Weights of a small mixture-of-experts language model, trained from scratch on English Wikipedia.
Experts: 64 experts in each of 9 layers, 2 picks a token, a sigmoid router.
Below are experts of layer 2 (counted from 0) of a mixture-of-experts language model. Rows are named router (the router's row for the expert), gate (a neuron's input weights, with its number), up (a neuron's input weights, with its number) and show model dimensions 0-159. Each number is 128 + 24 x the weight over its row's rms, rounded and kept within 0 to 255. Numbers have three digits each.
After each expert's rows: a language model's description of what the expert responds to. This comes from a sample of Wikipedia text that the model never trained on.

# expert 38
router:137144121122130156142146146081129142108145145153157130127126139121132159155134121112120126141124172133146142106131142166158106151107121171138115164106140102135092108126118097136138165214137160142130103128106176151131131072117109061134107143183184109149091128148138145121107124139123114139096136137110100073142141136073144119118124148140137144154146149093131106130130079122097083098118127108151117111137111137113122165128152140135133118121140154105072132099143150142176125130079145
gate17:179133131131094119143100147109113098132159114138126135136121128125116079112144128123119063105157080103116137126145144108120148180117120126130132092123148109121152136124133126133145115136138116146120175099150128144116137153126147103142170124139141125088175161146111135168137143188119103107115105114117127097094093138116127126144137136093135125104125111124179126106077099153083169108134084158128212073099150130144153143106162131103093086139126164118137130129132109108110119151112156
up17:127117187129124129139143130130144127149111147119154129131153158130085160172157163135169168137116174121114112143126109121114112097113114135116093137149125152113114151121137093071139123143100116131138163116122121142127132153122097181091119098132120165176085139126142157081086146092147131127153112132166102140137150122127120118184128128121108128153113131148101147153131140091127143134152131127117116177184110154108119139119079136154122156138186128100116164179184135111140117137160161
gate18:108131137139139084170125084142117131096141153128142111131146137153133174112132171137105101130100149130110135118151154080147135128145136133078099103128085109118137116140157112158140128155140169141131112131101134176068127147102132137174123097108120122127162163119160120096136148138130170108104149123144159167081109102085138163139138127126129139146134120144163082151102128124147125173138136137155126070132141153116113123173157096157105142080125146089118113116122171144177133150115156
up18:111109130114138136143091122165147122129109116111139097143082161172116129176132092150095173128116103124172117151130114136125101126112160170158101128143105115121111123151163102130102155072154131112129166163132126094098071127088164095147108130156106106155110109125144118090149143065107126124144109111127069138134116093113096122089102139115101096146153113148175153124104124121128104119153138125128148163103116130150133153126120166135101113177133124102142160110135120111100129165100143
Capital letter word starts

# expert 56
router:159126106137116135135162133086093155105131130109196137104126155151119136151096111157137173129158123087129163143170117130134106154094124123155115142152178122132088112044143109091114123143142110108093147174080128120106133122109104094158124121123134160091121110144137144114101143116104136119131101124106140088109116104123118132128125141112152137135182123137138119124171089141098124107136144113147117066126100135116159134148114148142143121138125177116098116126154136183155142179139136
gate1:118108135140132143064152096114123135117086120107120128130176140137086125123127152161118113138103135121105147123168109117118112147076131103132160107158130114162125122130079106159164102124121075112143110127100133127113082101098109093136133143135153113169147111135128156158133170176128114076101158109157148119163102136152164130087122137101068117123109118097132140142125115135111103139172141096153144140141094181168148087128110136142099123133129101116124089118172136099121103150127145
up1:126126104149125111120119118156116132124142122077141183142102114114150125076132113122108124132114091161137143109121090102128154119089134146154154116150086129129122148141146156096098131168163128135167143115098121134117099126095113137091124124136150080128136138109113165078108054154092146129142124091119075104087136110128137131116140089168140133126125119056113148130138121143134117117147104115151158132118110097124125118139173137108100168105169117162109161125140118113128130070155089
gate2:128091120110103118161100174119122121075098132142097172109148116149133114130137140108120151147116145059138143135166094132137135129093165110119163172162135151149137094130102112125081101158154144094143113143111088132109099115135126144107131113118101132135123115122125090097147070115129179120155157117134111128159147129086108155078147182150147110167115126108113152107114068150135147118133158141102121149166112130140139148142151092091087118136132154121105137138120122164113118160112116
up2:152119140119101135138130115104150125160153074117092086109122098105114077155157102114061136140118176144142156120125087103088112109129111098143174118118162116132118155117108101161147129141092115168132088129136149107166135134079140143142119171071144175122110128109145139120140121098123123177125125108113126164160131147091119108140094105119097115159153123099130091110104090139123118128111130087154145133116128104117117114077122135130113150123143141143116145154134102113162154119169086
Word-ending suffixes

# expert 16
router:129145149149101153157155136108154164088145144125156136089105161148110153163114112128148155122145150117158141118145101154162104165111107160126094129098166101124093111099113119134145135164144157126098111140091133137129133089140095088168100155162168116100124100117145135127102143150138126104126123147091126090111162131090151136106126167151175120151166126102132110137134113122107108096103149115166105103140084169102162139115148118147093134108132168103092122119150093156174108164108150
gate0:131162138090163111155123150138130179172123134133109120134151112158131113146132112087099179160133119094142149090117119151090118151143109120130117080126139138149146119148107153121118132151172139163118168102108080132166126149140126107129110152092152123151132116089120122140127097131117104145070107121159127093095137146100117098149113142170134149106154121127141124139105118154132152162108141124166131139105104189136128113093154166178091138091188148125112079086123124111124152140131128
up0:154141123135139120107123104142139121094139124118146100142070140152137102144164135173094128132066149101113079125132176070108121104142112128165157167144104090089134135131135135133120131121111116095150127127100132138119170134087150116144160132169165127164123170139149136092146159134122152146160155120090140139133153134139097115121117116090119124114093120099171105131116124123100096103150122152092147112105088099144121138125140156092089115157122143156095118091096089133125149158084157
gate1:119105123137146128117190121099121126096109165190102121145136131107154155102093117095126131158126146090129138092159130122083126105112078135127136116097123138123181145121119120099094121104109151144102136152129140144116097126140110106144124127153097122150102142156140184120109100141078161125124165119090126101154155150124124111110152134156102128178128083121091135125130081132163144128097125108137124120106107171099116102181119131155093108154126156142088136163106141147145104110156084
up1:139081129108144144141129166105124118138161112105179149157102146153096113140101115139112135141136106134125136151169167146137165144112122110115151128090129118122166123115189124139155164134158121132119124137117143140137091133097127106132094130121105117128158137144118184135086141136154119154090170110126126132201147158135117160119130119122130147143061111122111144182066082131131143137152156106146164102152135142111156124121120082109156152128150108164123149108120163115178113155128105
Scattered function words

# expert 43
router:106137107163132118157145148142141166092161118100150149070109125114121138134103117109162146092142107138138148113120077196155110134146077145162108159102167114129098134118120162106125141160141127135122116143116149141135147101095111093156085141133139111106146119119144140135142140120125130075151147125086095110084123131118172106135129162167162112166143107111108095161125103121099101136150161124144138142126110130123114169138115157111109142124107134146059142129112102141136120203150137
gate1:119124125150102148098106160128142103116128108174164122181143136099109177139145146144149116135130105102153132143111126092122152114123124118152169065117136133125117160170139154125130153129093118086114133164127129129165130148125100107130111130138158198152149119151157105159117062111152125152145146134099171144129095109114130149094112181140134110149140113150104127117130152170142159132131139152109108148142082116134150101172098164149111127108123138138069140084126128106141115128177141
up1:135165118084140132154118114139088168121132118119110124121140193156183106155116122132128096094131133133108134098124117189120065124129158152106112154121143110100133138108138114125142130117155148132145160132143099117117154084137169132164171123108108141115060126119125132093106122125150113102137111106119127087111107141092117146124142130125132153109084123139165150136064149121155111119128172146132131125086194145151095138152144087114158140108109154124161116142105141128160134095097130
gate2:077098152124165180107156128132136157077103110162119171092120098140118112124130164139160107099145164144104156124105133149149146142127102160146123125109111125096117142117089136184151134149186115152106139120123123129141143121185142151141118141132148121130122141140128075137113126154119098141191109083104120144143125136118172146081101109140118121132125117145125106095094136115088079138129150130085116118129112112138159154151089170126110127101104091094137121152120141165141151146121104
up2:104157072155103127162128151130116106176158134119140152152115115122139122124121085070104151122127116148131097154157127121106088119113164113128090111138131119123088156119133109136125165151106157085123121152207110120114110124105148145117116079143124132152148142136099157119161143167098083100161124145123117150169121101148141115135153126109122138138114135108063107144144130125146143125093086119158128105156132155110117131149200149126139116162084128096140141136132124125136141139069129
Sentence-final periods

# expert 24
router:117145094153097169114161139114145163125130148131128119110115129164116191147127127165120119129116146151155158110140125152115117185120127178117116163147136133117102132134116123135142171170145144156086096130097145139125133104124092096158128140167149107126133131112146131140121180126141155098138141144106139137103156111117185131088093149117138145120167140095138107126136095108097138100127147099176106070140095147147157126146150097156095111099121140125107108131143091154154133205107126
gate2:127140128149110110083123108158131124136144166097148127163098112140092113110130125157096084155129175149117150118106140128123087121095137186137138154162154144175132094070143119111135112109141138106091089128118114173089145099155136088124071080185106124131115138114118147096145121109104094156116115146079155129138148133104129141135113109139159099116092077101155147115114146145111131072119114134185087079148117112131141124143123141128124126124123120128116133141133139124149152123114144
up2:105107137132179119143116130105150161139113111131121077112109170144132074110130137115147128113143091131107099149104089152113126136090098130106064141166121144097124172110116122153097099120161131151115110181117129132123124114059136138130119135100103153142118120135130174158162088183108092154132142141145123103119122126149136150096108129157109110119102135058124111141118113123132139124149123117097122154076129082123138122160099127086109106167110107131159127110126162093141136108151132
gate3:093161131178101118128138131101122124119126154134084141124120095160150132133132133122148084130131085119135102157142095148115088160103162156162149166128165123114144111168113132113090148118130132142063099114113162171092144130144148108137168122136119099145155127106092151095085104122134164153131166154128151136079098109147143150102156107140112119158162130147135139173127137130082106113134105115155129129163062117103161124128104166147121124162132140125112117170150162128121099138117143
up3:132142136117170165144071143147135113132122169101121123128148175162077116196115136127155170150158146136140155142128110110155126101135118118152167094160134103131130104131113131133118079130156160097152110125135112123098083156144120152117141117130130088127129083147133116118161153098139121174130106103147103076131149125115070117149118099131104135128092115143106118136115123093106188148154142162098104154112126145131136127119109170165119139118152090144143091118136140110115118110107180
Mid-word consonant pieces

# expert 7
router:132123111172098171147135115134139171124138118114150152096107156171078136153110111132171153099165155096123130086129119172151108182128118145099104178105143121121117123119102126136123152135151132117132127132122133144119066072115107088156120139147124130111113116126148137129118123146101135127148131156073121097117178146088165144101127145172160121135126127119114102122144148144127122116123134127142103139170088157126137127111193112118125142121144143105086113114151102164181117158098173
gate1:168152115149092166111109108158150104108092153111128156099097148120108127128163160147137119137093135124140145129097083113173131112115131113086175173127141131167094121133118157107163148122161100081133090099132102075101129120101131119125128115135115115122120112158122127139104119159105143139098126127113105096158138149097100113101105156132129046178090123180149136091139139134166149155149164138147130110166105134117169109139129121103122112152118163116119111117129166127124124104112123
up1:184130112135166146131100089111163132143139113118161154116118136159167164121137162119115118130153142122114110138097116175119127159107160111118111139145168153160076110136110127137152141092128083100127125113118085112146145113136131122121155123130113127134112125157120132162165159126140105125094132159137144137151175111073144150144103100121101074132098145098105163088149141101131144152113161090133139128106149168126059149130136124118109115114180177138139160143091160126124121091118151
gate2:124135155146110122101090096118170119133149100093100155135057158104119126148106147101127138101106122059140138151104144169119129132087091144096130149137100118172152143113116133148162111133098152176104129126123154142150102121106099132166170139125114143146134115138154097106140102157124113124140155120084135094155162161158179135141102178098115135101124126113125140110142135159130125117100153119140108120139120137127142081118166080098120125114117098189110137148114113161109130135117098
up2:119142120139109158120087102107131165130119114147087133116142109139132144128148143115125169133156099135150103150173134176151171105133078115171141148124122114126092122110116139109117153119128152133147162086116141191161120156142155125131129112151146165154087135147138128143158105130085071133175072109107133140113079076118146158132174074129134124110152155144153108081145126086139112131119150106117128125097075129138116104106112122123140154122108102105103098123126137131163134122118114
Word-ending d-syllables

# expert 19
router:121168154146117136154133136080105165091113141157158164094139161162123140181127123110138131106146133115145169135118070118119067198149110131118105117118164113151105150074126117145125143155161120138115108115085131113158122115102108102164126127133134099122169139133154117155136122161145135126136126120117146102112148147118145158136148149124140127123142130105114089127161129117080128134108176128136134087140115149130147126065133119155108119152105205139116128146165150138158093154113134
gate1:130126106144096129125144119090118162135098137132124126116126136137221093131066127149104145090113123158122097142112129140140119144074113100127166151120128090141095130106161113079157107146138111135127156097124140148136115098155099125143138157109131109140117106120139083144099152116120112143128142103145098078100110148126155158147107167115137143076117137135135130116137086123184091142091131137105110146090146116144123151124094087122183110141134145137104140087096165119168112145118123
up1:093146129197089119137119108115143115127091125163176144112086157125141146113083161150143140118103119125148098116145150104091121182112103157114108147165123148155160145104110132122143124115133128125129164101117132181114121112114084129147135111132128095136165157149171101132145158170115104121108136080163106127124056153083124140120084135122147146079127131142105123158155154163141129111083119142143135114100124094124146161129123112114167099101147139118141144143154141128154155124117106
gate2:130133125109105112154156181125134153079143141144206175151092150169106142097130141158180155139112086123142133094144099114145132122135115126132121146166115131087100129105098095094126163122141123093124157121117169124132125151131120151096122173122103144145159097096138112121104121170106086166146155085159147144123131129148102163145079126119142145141098134082135130102132161126170116141111104115114128109133138128114101095137126115103105156111136136165134128101111160109099130176114124
up2:093134099119128108113192141110169161115137159120147169143159087174079149135172156110125103133111087141163104143166118109133146126143105107169140119105124090082132116105122139116125176164158120130107135158141113152151135171117179188102118132109102145158150115140124112138108099158098148126122103112135113137099157130132142154096109152111138116121112124113115122109145149155142093126108180068102137127139139136093135141118139126142109154086090139133121114106109106101142113144144095
Past participles, verb endings

# expert 44
router:136150166151111135150163129118148172119155138160152165113088141110117150130112138173128146104161144132146117116114111142134115131119097147146139124148156105136107139105131112116141123161134141106116096108090116127118123087103091104141099120134141148120119090134149137108128131131124127058120116176100151098126163115092168125109150147154153112164181114115085129112146067107080147119132094041168138133127087161129163099118114114129106110142132142127101136140159127161134106134133175
gate0:144145138128152116112152128164150147133119163149128098139122081159152132152121149107150124112119123089147153164115101130158125180113087116134086127149146152123143128126126144142143161148181133112143098117135180153115113146134119157151169131148156168170099147112108132089137104125103083113102148138082121139129108185125107138121172145158159135133139089131168152109125133126161123119141113158071136100111109107132128115145140106115085108139136149183173134170139099165137143177135130
up0:115155094093137156149073094114119130148157114106105108090101125078135133165116135119076147149136092162135150150128110118117117142143169164144117161110105089125135125115128141098096118111088127110154103096114122113115126121087165125107139144168154140090133118125146144109153109172154135132114127142100145118125153162106085102155163139106154119143165099108129140165127110115169140145159086087141139093174157110130179137148102161127117118136128143115177136144098131134148089147094117
gate1:119110163147151104166126160152101136150145110192157122099135114132154109132123176120110148121102105122159086111109126130111106124164144161118138122131129097129102097136165137077105089163119097109117108113094131091096102109101061130147089125144108133141158137168111156108104150163123152130116114080116151101108104134092130139113158130161147090076140152148156105147173157112144115120155152149101106097154140142125110140113117150139123095124093118133126115135087133100166127158108138
up1:100128140135130128169148117125103156127069106143127128120100149108130077170084124132153101140101126128140110105153090117114141139139131143102131112177106147109135116141164119150158102171142164143127112109103119124087080137078117125138110129149117135151096120145143114153148156120188146123107119097123148140117132132128104120142175138108133104104141135147130156119142143140126176146152086104171126193147159106115108134150127108127153074146141109131069135067150091168142113117144117
Agent and relational prepositions

# expert 52
router:129150146144096156151163135111152165088146137128156139086105162145108152165113111125149156125145146108151143125150103151161104161108111157132093124102163099126088113103111121126149134161148161122091109140087130133137127092138095091162095153164166119103123102112144133121107140147145132111121124147091129085116165132097151137107121168150179120149160127105129107139131118117104104096100141112166104103138086169111165140112146117146087136108134166103097122122148094164175108160104156
gate0:173121121164120143143166119111156114131120125144130146093139120088125065158127170110125123121136139126122112076118122112094120112107138124145119144126126089100108120113136137160083159113113139177105129164110129083156146161165069138098085131178135110148097165147131109148106140106116147162135150097139110175147122103130143121136161158135140125123142142099140087141098132127072128105070152136120146116120107149124134140135098097119174112112133145173154163113151110147104160105099112
up0:168116149164092139132104095149138114161112103114182133162122131117179132153116102151127132140154155149091158139115099125142077134088121121129109083131124165109146125141138087121125091139166121133142110145120164109158054109115151141154127161121118129134138094140122156124127089169115101148149089088135169109160118184105134157145149115115119097101108110121133171126152140163125094147150132099155169108149140148156108109131149128143138163143134070154137102114127122122121106155126119
gate1:078135120135158154173120120134117136157104156139175172115104150105157098136138099140129111144119151140088170107156130169089137105130088136105114145135135123130090093136150133143144156119139124139118153143134132170104128159145129106170093161109126132078124133136135122136135118083119096129110165136145086164101120131138113151088117143087138109186140116119114134109118102123097156146115088154163160138118170151082106131173115112118090117131112178177079138128112157136142125115140119
up1:138124165153134088150139148118131149127119154111118153134137096117178127159150111128089124107156133129108145122143185165181148105152098115114128161145130116166114115143132135145170124148136124087113133114137134157118103158169174142171124117156140089152147097136080115167120133110146120132118113069167147110111125121119111155152132133082082122128147082136126112094124157148125085131107136127117119132182124100139097108147144137136120106101156154139108126144087168169163099104175122
Word starts after articles

# expert 28
router:104147170149101168155121137112155164115124159139142147106084150118138131127104082131161161124115121107166129109148126176132090128135115135112089127130180105131117141077099114145139169136143164126126097118109107138152120086127105097174112153126169119105149128153131132159106182130108170128153129160111145112089141147124140118096130156094156111156176123129132087158136092104130116097115122105127148118094091156103144175101141129129079119126133113093089107137145152144167121149132127
gate14:090177142138139116139164138102158167167116105136152180084147135099090070143120115108116152143107091136167141154162157113147095136163125199139140143119117129126159110142083123161163111135153144170128114138133094119138102109141149092146117134106176098116128113078140137154109135101117136157108119143102132160089089115123101114117141129116120095107170127126132105143149122126165107107133105103133148134120150129124153122108101139119105090131168121098137124155133192103133127160135137
up14:132171066096111104115099134145132164187142120108162098110148116161135113108123145138160109125137112111138152117146129137163114130137113132130146153146107113102137149099113091103149164105121088125110142091071159092171143137120148135075142134133161121119089102162144065181085101119121151125129131100102151129133114127174105142110135148125132138163134133108145149108147149093134129126129136120140135118155153086137142125146133079089127129082118137147153119141158099172095164102145108
gate15:101136116124098124151108134156140118121099142160116110119106161144108108135123120092155158143118170137171152096181124164133107195180134110174163113136132117105130119124114163097150190135139152129142131126091131161093141109148115098141102124112138105119113116131150129107133145142093123141187104135094106112109134144162126164171145156119115162114142126149143133142152092102158142128125133117123147123124135115128074104111133123097053151142136112110110116078106135150118143074147151
up15:147152130136110149096086094122147177114158119114136126117099155154095081148133085113171114135179128204138144091153135121104159151140170091129144133153131116146119093102130145112103137184125079151118114117135130141127125112106141155155144141130146097078120136151154137127136130147086121109128114132128107119127117158111149113122123112109145148087105086154170124093134075153122114118113114086083139101131111106111180133127127143150122104097123106121131123092160181096120118125140122
Name-ending pieces er/en

# expert 61
router:121187145154121152130173126128129128092163152105138145107138113131149128169096104133167162106164146130134109080139120155122072152088121142141101106126168106154110156111105133112119156183144137141089138135074156169163135108109113131168121173148137139120096096132148112130097142115115127140122121147133113120080123093087123140089101143104168132165150100119107129132138134138132142116154157127158122130148122170151150121117146106154146107125099170136095116130134132142177159153094170
gate2:101159162121141133099145142127151115104149163137108123131126096102115098103126085142128136120139117124142143135128150062106112161115169151142162129105117188153172194144133125112107155117164108178129133155116146165120088144166053114146144089113135129114151089140151129144179152113078118095142131167110126093101136143112129161140123160142124142099102096152127114130107111128136088123124106117116117112139147158109141150136150169157121159090144100117104111145118135115141130127156146
up2:175108125157139124143127131145187104113146119125076154153145123135163102163099111180104137118114090101102171152127168105146151152136164145137114120112126094117119128127153129085116138129159113119106116119123137104155106180127121128114098113145124134170102115141112125164125135152139125107135178141116141111111096171128124144119151106147136130091103137122168104144101117124078112154127111161135139166125152210116163087108146180160158105088122126117130149132108154129114095114124158
gate3:129111131141122126093120127137164104153155135148091117138144129124121129081109121166129115129090159108152109139092113137135132154149165089142163146126133135122149138157124089108185121168098128148115157189109110135130106116134145100115108090137125106154152128118087146046074133108106131161155072130115132141145146134119116075148112165128133104124108132121137145089095134101173114133135175130137103092125106117132164143116175149123150116145098184140126090128142104148109110119121133
up3:105111112112081118138123152104118099092111115121097156144083130129151134133120129094168166138140144141098094147123158082140109117129142121172153130162099125138114103105157129169145113137150117130107095167168108094100140134117120172100084164171120112115147127171095086139156140141085094133113126102130168124121150141167103112143123137128152156111129159098064145124141142075131096130136156176150120111134095124123086171124148093130120134140141147096126142139154155130115141139123088
Definite article, possessives

# expert 34
router:137179175150097179117168134099118144109162119141162122091137122144162114120138120134135166098115153120126163109140117141172111143118106173122120094095144116169101124101087128140129146147139170103111135128109107118137141141145072080134094146167147128113110117133135119118132161143139153092129112138096112082130096120111144117110137178128146140160149120114076097162121124130096096113127144124125103092144100136100133152117145092155110106095107154117091150119171083140172107127103154
gate0:146098139124099145124121127142118152136136152129133158101137105134089143132140141137102152136140116147138131106126146133161111148120165144123118140181119166101107146124101138129087124191154101142129154081123144145106100110127123202132099142155089092136103105104094104095066146093090133099154144132116092159135131118086148105134089123105125114152119100115157178147114142129139119141126155152123118171164104146137146108101199157143132135171117138126140156143129108153139093137083128
up0:120146129143176128135155153185098102119160090166107106166129112133103105150150140133145169094139135103098154172116118142101130092129086106106127133123104138141085132127119141131133166156097097115114114163105101138095130168105150154139130098133104112145092176109115131102100164111122116142107117129115119083122101152138124143106103161084184138104142103151154101105124165147154147121108146138169115122152099116105177155133136126121171177149116152122139154138163120124086111147135143
gate1:118130152099139126116138127131112133117108141126109097096123105123116126163111120146104130170148101086155153104107141147113166155104124126084126137128089086087152158147106138098082195128116093148093114108108124145140136133127099080161125116135098121118108092179130081108172152130170158149148122160081139126110153102172112111131096112159112149095152113142118128134173157131175118162098144132155146133155100111138140115130138108108111162141159100155116150147144130151138157127174120
up1:142077109152083158149141168146129128136134147121134088155162125137109122126152136149155151137143168162111112159111134133111177087107142129115145117098123113100125147125130131100138108153153123141142117117144102136122169157121133122156130127098157157124140164136085142127072118126141094117142177140141113163168115101180162194140114135122164118118109186099138148115100124143085112112121168087152146105087157104131156184148127129140103112173113123099144103102100126133124137145123126
Word-final le/ine/ter

# expert 23
router:123123148135127147145133125126166164110129131136166124103150161143096141145140074109124164109143153129158145149152107141143117132124086143128125113117146081133104095108130126120152163148145178118082109126084146141138132135150098083163083162158153131078127103114147135126131161125153137126136112127086089079111157134071142164120124146128161111158163133085109106152136106126118115111119141093157086098161094156140149093124146098120150112096140157090091121110126135159165125137128167
gate1:159123161111117133090185146141105130112142081129135121093154126141070144137120123142116122121126149133114110158150130128129146146136146136106078151158122137066105176145119092124109126133163108132169187127117149167131159108119123136197135132172133151085081112164145136145169150121143177150144120122095127166143114132099127129134135110148159141142143117114138082144099116143136099098129147142099109127126121117114102117112141095118145166149086140167123175126147172124144128123137166
up1:126079118113114120144140152104123137138132111121066151099107147149107162090124124119103136106134105109115133157126138128118099141104086133157128138111110145087164161099118098143147129139116129176176073134100106118129109126116126116140141141063123121126145087131154125094150097126137126104171124124137091144086133128121117141099112073130166132095128091161152118091123154149170138148139088113121092153075142120088158111146125126176067150121142115149112136118137144098125120170118145
gate2:140137139125124152135123095109146105158142174156132132113108146149141204132115120113100136138152097127107127156119128119115098148122075137123173135167102090141159146141103122170153124131082145092098125140135128116150096167117103111173131094161172197120087128095176117098125127133141140138151144170083090119112095135114134180124084071112146114117145086093128106127147144145097132125132118090131127109157169128125132119129110130130127152111151128153134145127145111120168122110123129
up2:150142161137109140150134128076119170145123115081110111097178116162108176125133104115163148124125109083127088127129165129138127105114098121124163170164113161129143146153121132140117153148149099115143147109141088123146133142128135079174174128108116133144127135196109129141111149127127130092121159125150173123169137117132113163125131130120110180140151135105137154147142115130142098101116136075144110144130142141159100093132138149128118130163136083190128117111091153113154182144151111
W-containing word pieces

# expert 46
router:130148147147097153160160136111153164093144141123158142084102160142115155161111109129146154124142150115156142121145102147163100160113107155126092127100161098125096119096113126137144135157146154117099105146089132137134126093143090087173093161167169110098127104116144134128101142148139126111124122146096130086117164132092148135108125167146172117149164122105134111134137122124108102096104142107166108106144087176106167137112148117146097134110134164100088124120150094163172109163108153
gate0:129123120105103069116131141133123120122116116111092140133161138107119142148121109163124130151141127119145166101142109150102120149167091095144127127162211155086072108122157145096113132114129126143063107145135123164114121122145148145120137124099175103145116170109154133124106114109153114150131127132139136091168140106133131135113123146128114106116157111119141099140098124127141110177113133122169128145093072113138166145111146146197086141154135162152106151095086136150096125112152154
up0:124162090154145116119137114126115156103159114118099132134133137139117147111113126154090132125100110120104133093132156110097171166140146105148184121166141064138096137172124109150136132145154137135144153140120107129114134107123134096106124113130125105114124101161152150148112104100127094133100149100130136155137178124086086163128146123147135115102122125103158109108123099172142131152078168179146128150118092131121149079094109103168151161119123138167119063160112135119151139086162121
gate1:137089114132093117170092153148177114157125148151184140087111095121122146141129105113155135125103133113115154122144104154085100149147139159120108154163156148124133136117143122158119117136134130127120116104102119130143123154118120123140135162138149163153062111139131138122110093118126122151135102129172128135136120102131091142220157104122105112144171095146134132111176136142141096141122113104167083133114129184145137132083130119136103135124123172156085075092143153131112123119119094
up1:121150175156112107108098089144119154147146164083126133122138101129102118140124120135140089100136145092083116098160134125107137113132140135111153091144098130105120098113106109179156131151121166139108120132123151138124097095097148118120146124162164114154128141103185155124100149156095122112141105119102139098109117159139157137121148094150109163112118123106101171119086049134141156107098177130118128137169142118143111131171122073129090126137150109107156116156085114110131128114163135
Articles, prepositions, quantifiers

# expert 41
router:151144138153129147143135166103126138108130143149136129137107144120128177141130102117129126105124176128165150122172088131176113122122119157134100123103150123118087117108132102131141128167137163142102140125103157122120150087102119095162073126169186124114136086125119160119122137128122113131120133174125164068109163132082136121101096140163120122156149150130140108134134102128115097101107174080150106142138097152091166151131151107129098152115129132091087145155139119152188132149096151
gate3:148138120138130150073159100145107175098124104134106129138111109128114124120132122168130113156148112105147091126166114129175140095159127163111096140111120120118117139137136114087170146127138136108098159101123115179150125073133117146168163130155145154147107091160138111127088106099106087131110103164138118120138099151118116139136103147126147071148117073110181081140117109112131104075099153123124108128102113175134174151140134136135131128120136165145148146112108160136095106132085114
up3:173150104107136144103112101127154122153080091127109141101149137119119131116151086117144150117091088100142132130142122098137103103136142093098096167143147119137140108144150092081178121170129120123116139143170139132111093088136133110138143114135132092137139139112151102130111096143115177132114152159147132113157128131148125111143144066130123110134124155103098125120092094159126096096161141123120180118176102169159151093147134086135155184155122148097127131179133166129151125144113127
gate4:133153091169126089146124097118166144123142100150161157120119153118139141127137126122205126134123143152106105112196141132113113123131150090115133111149122129128160166157121141139123156140134142142117113129109085129171138097100094136189102102122164112139116125153144154121177119097120144184104127149145132157155149118124113120105161117147130086116152109151109128135077118137107115112148126132080120114087126132121150160100103138094104115076152150132139145198117166122126145098128130
up4:176158140176118138130141099151163141125066129136137131104151095098125122127134137166133150117130148134119125100118133111127178103135148128119162131163106133160148116148156141113112082129131126095122104112142110129157142159144138115179133125108111143131116133150116087131139117131165147160093115182137122131136157159142126140127162111141130124156114166128074176127083113137096134112125108095117162075094142137151178142093079083109122115174129138143097109144081157166113135099126110
Capital letter name starts

# expert 59
router:140145123156133163153189140104130150086168127129159143108093160125113162135098153132122143140139168099119157132127126155170095142110088160129122150112162096154122108100104110146096148148094171130083114169094111142121120103143115098154112112138143097099132116157147122118092135129134099109154140121103116102054153129114151146138144142152144102144139147097134090161112121107113145106139164103162117100171093156121125144090178095121092107109126140097105124142151132166149118135119126
gate43:148155117123152132187112121115161175117141160185119116102159178159142117152089165149104115158167144176134120141122135133188093114160144135118155123144147168156161123131099121156115128142117130147101155161118115136145082165128124103113175133105156143105104111147148110118141157136105159150142115111085109154124150124125162145132118111148108122097112145178133145125142126095154111130165094097110150139129103118153121113103156149084116144143094141139093145154188111124149127139123147
up43:114074130111122125070112115129141133215156132105119156088100152085140101128152107130135136085129110065129141136119128136111110110118094161102132084114118076116105104139159129127127121108167136130132156117117068146108145149142131137140163115151158138152095150077120147124116077123144149094153106113134112127182136099144081156086115150142113131106148129127093127166146141122156093139109156122103122129138144143130131120109110121149109145156137110112149132121113102121148087153123166
gate44:110178104109174118134157146141099138086119135118152124093147115103142122150130120163137128143147118108087117163127146161147090140104127125163137147093129142145147107125140131154140142111162154126120091120094099153173122148152132101140154079153126136129128143112104145111102137189132093116160106166160087109104115168132123122144128135184098115146127105165125153132120119174118115124100101112112093131107075081161126150119119098080137124106101153109155137139142174156086120166139132
up44:148152150152145130102143165152094164141146084164139102062135172139151097128118124136134128142123152120136098146144176133160126151108139096162143145118161125143172116168157152116103141104165136140124125169155109139161121145140146138131097140155161116164159156097108142154122124148143106097175097120120170111145151148094131085117094181130130150124097152133086144129099095164118116116129109085120168108150099131121104137131130105105136129105092132076139120117100148104101106142106130
As and dashes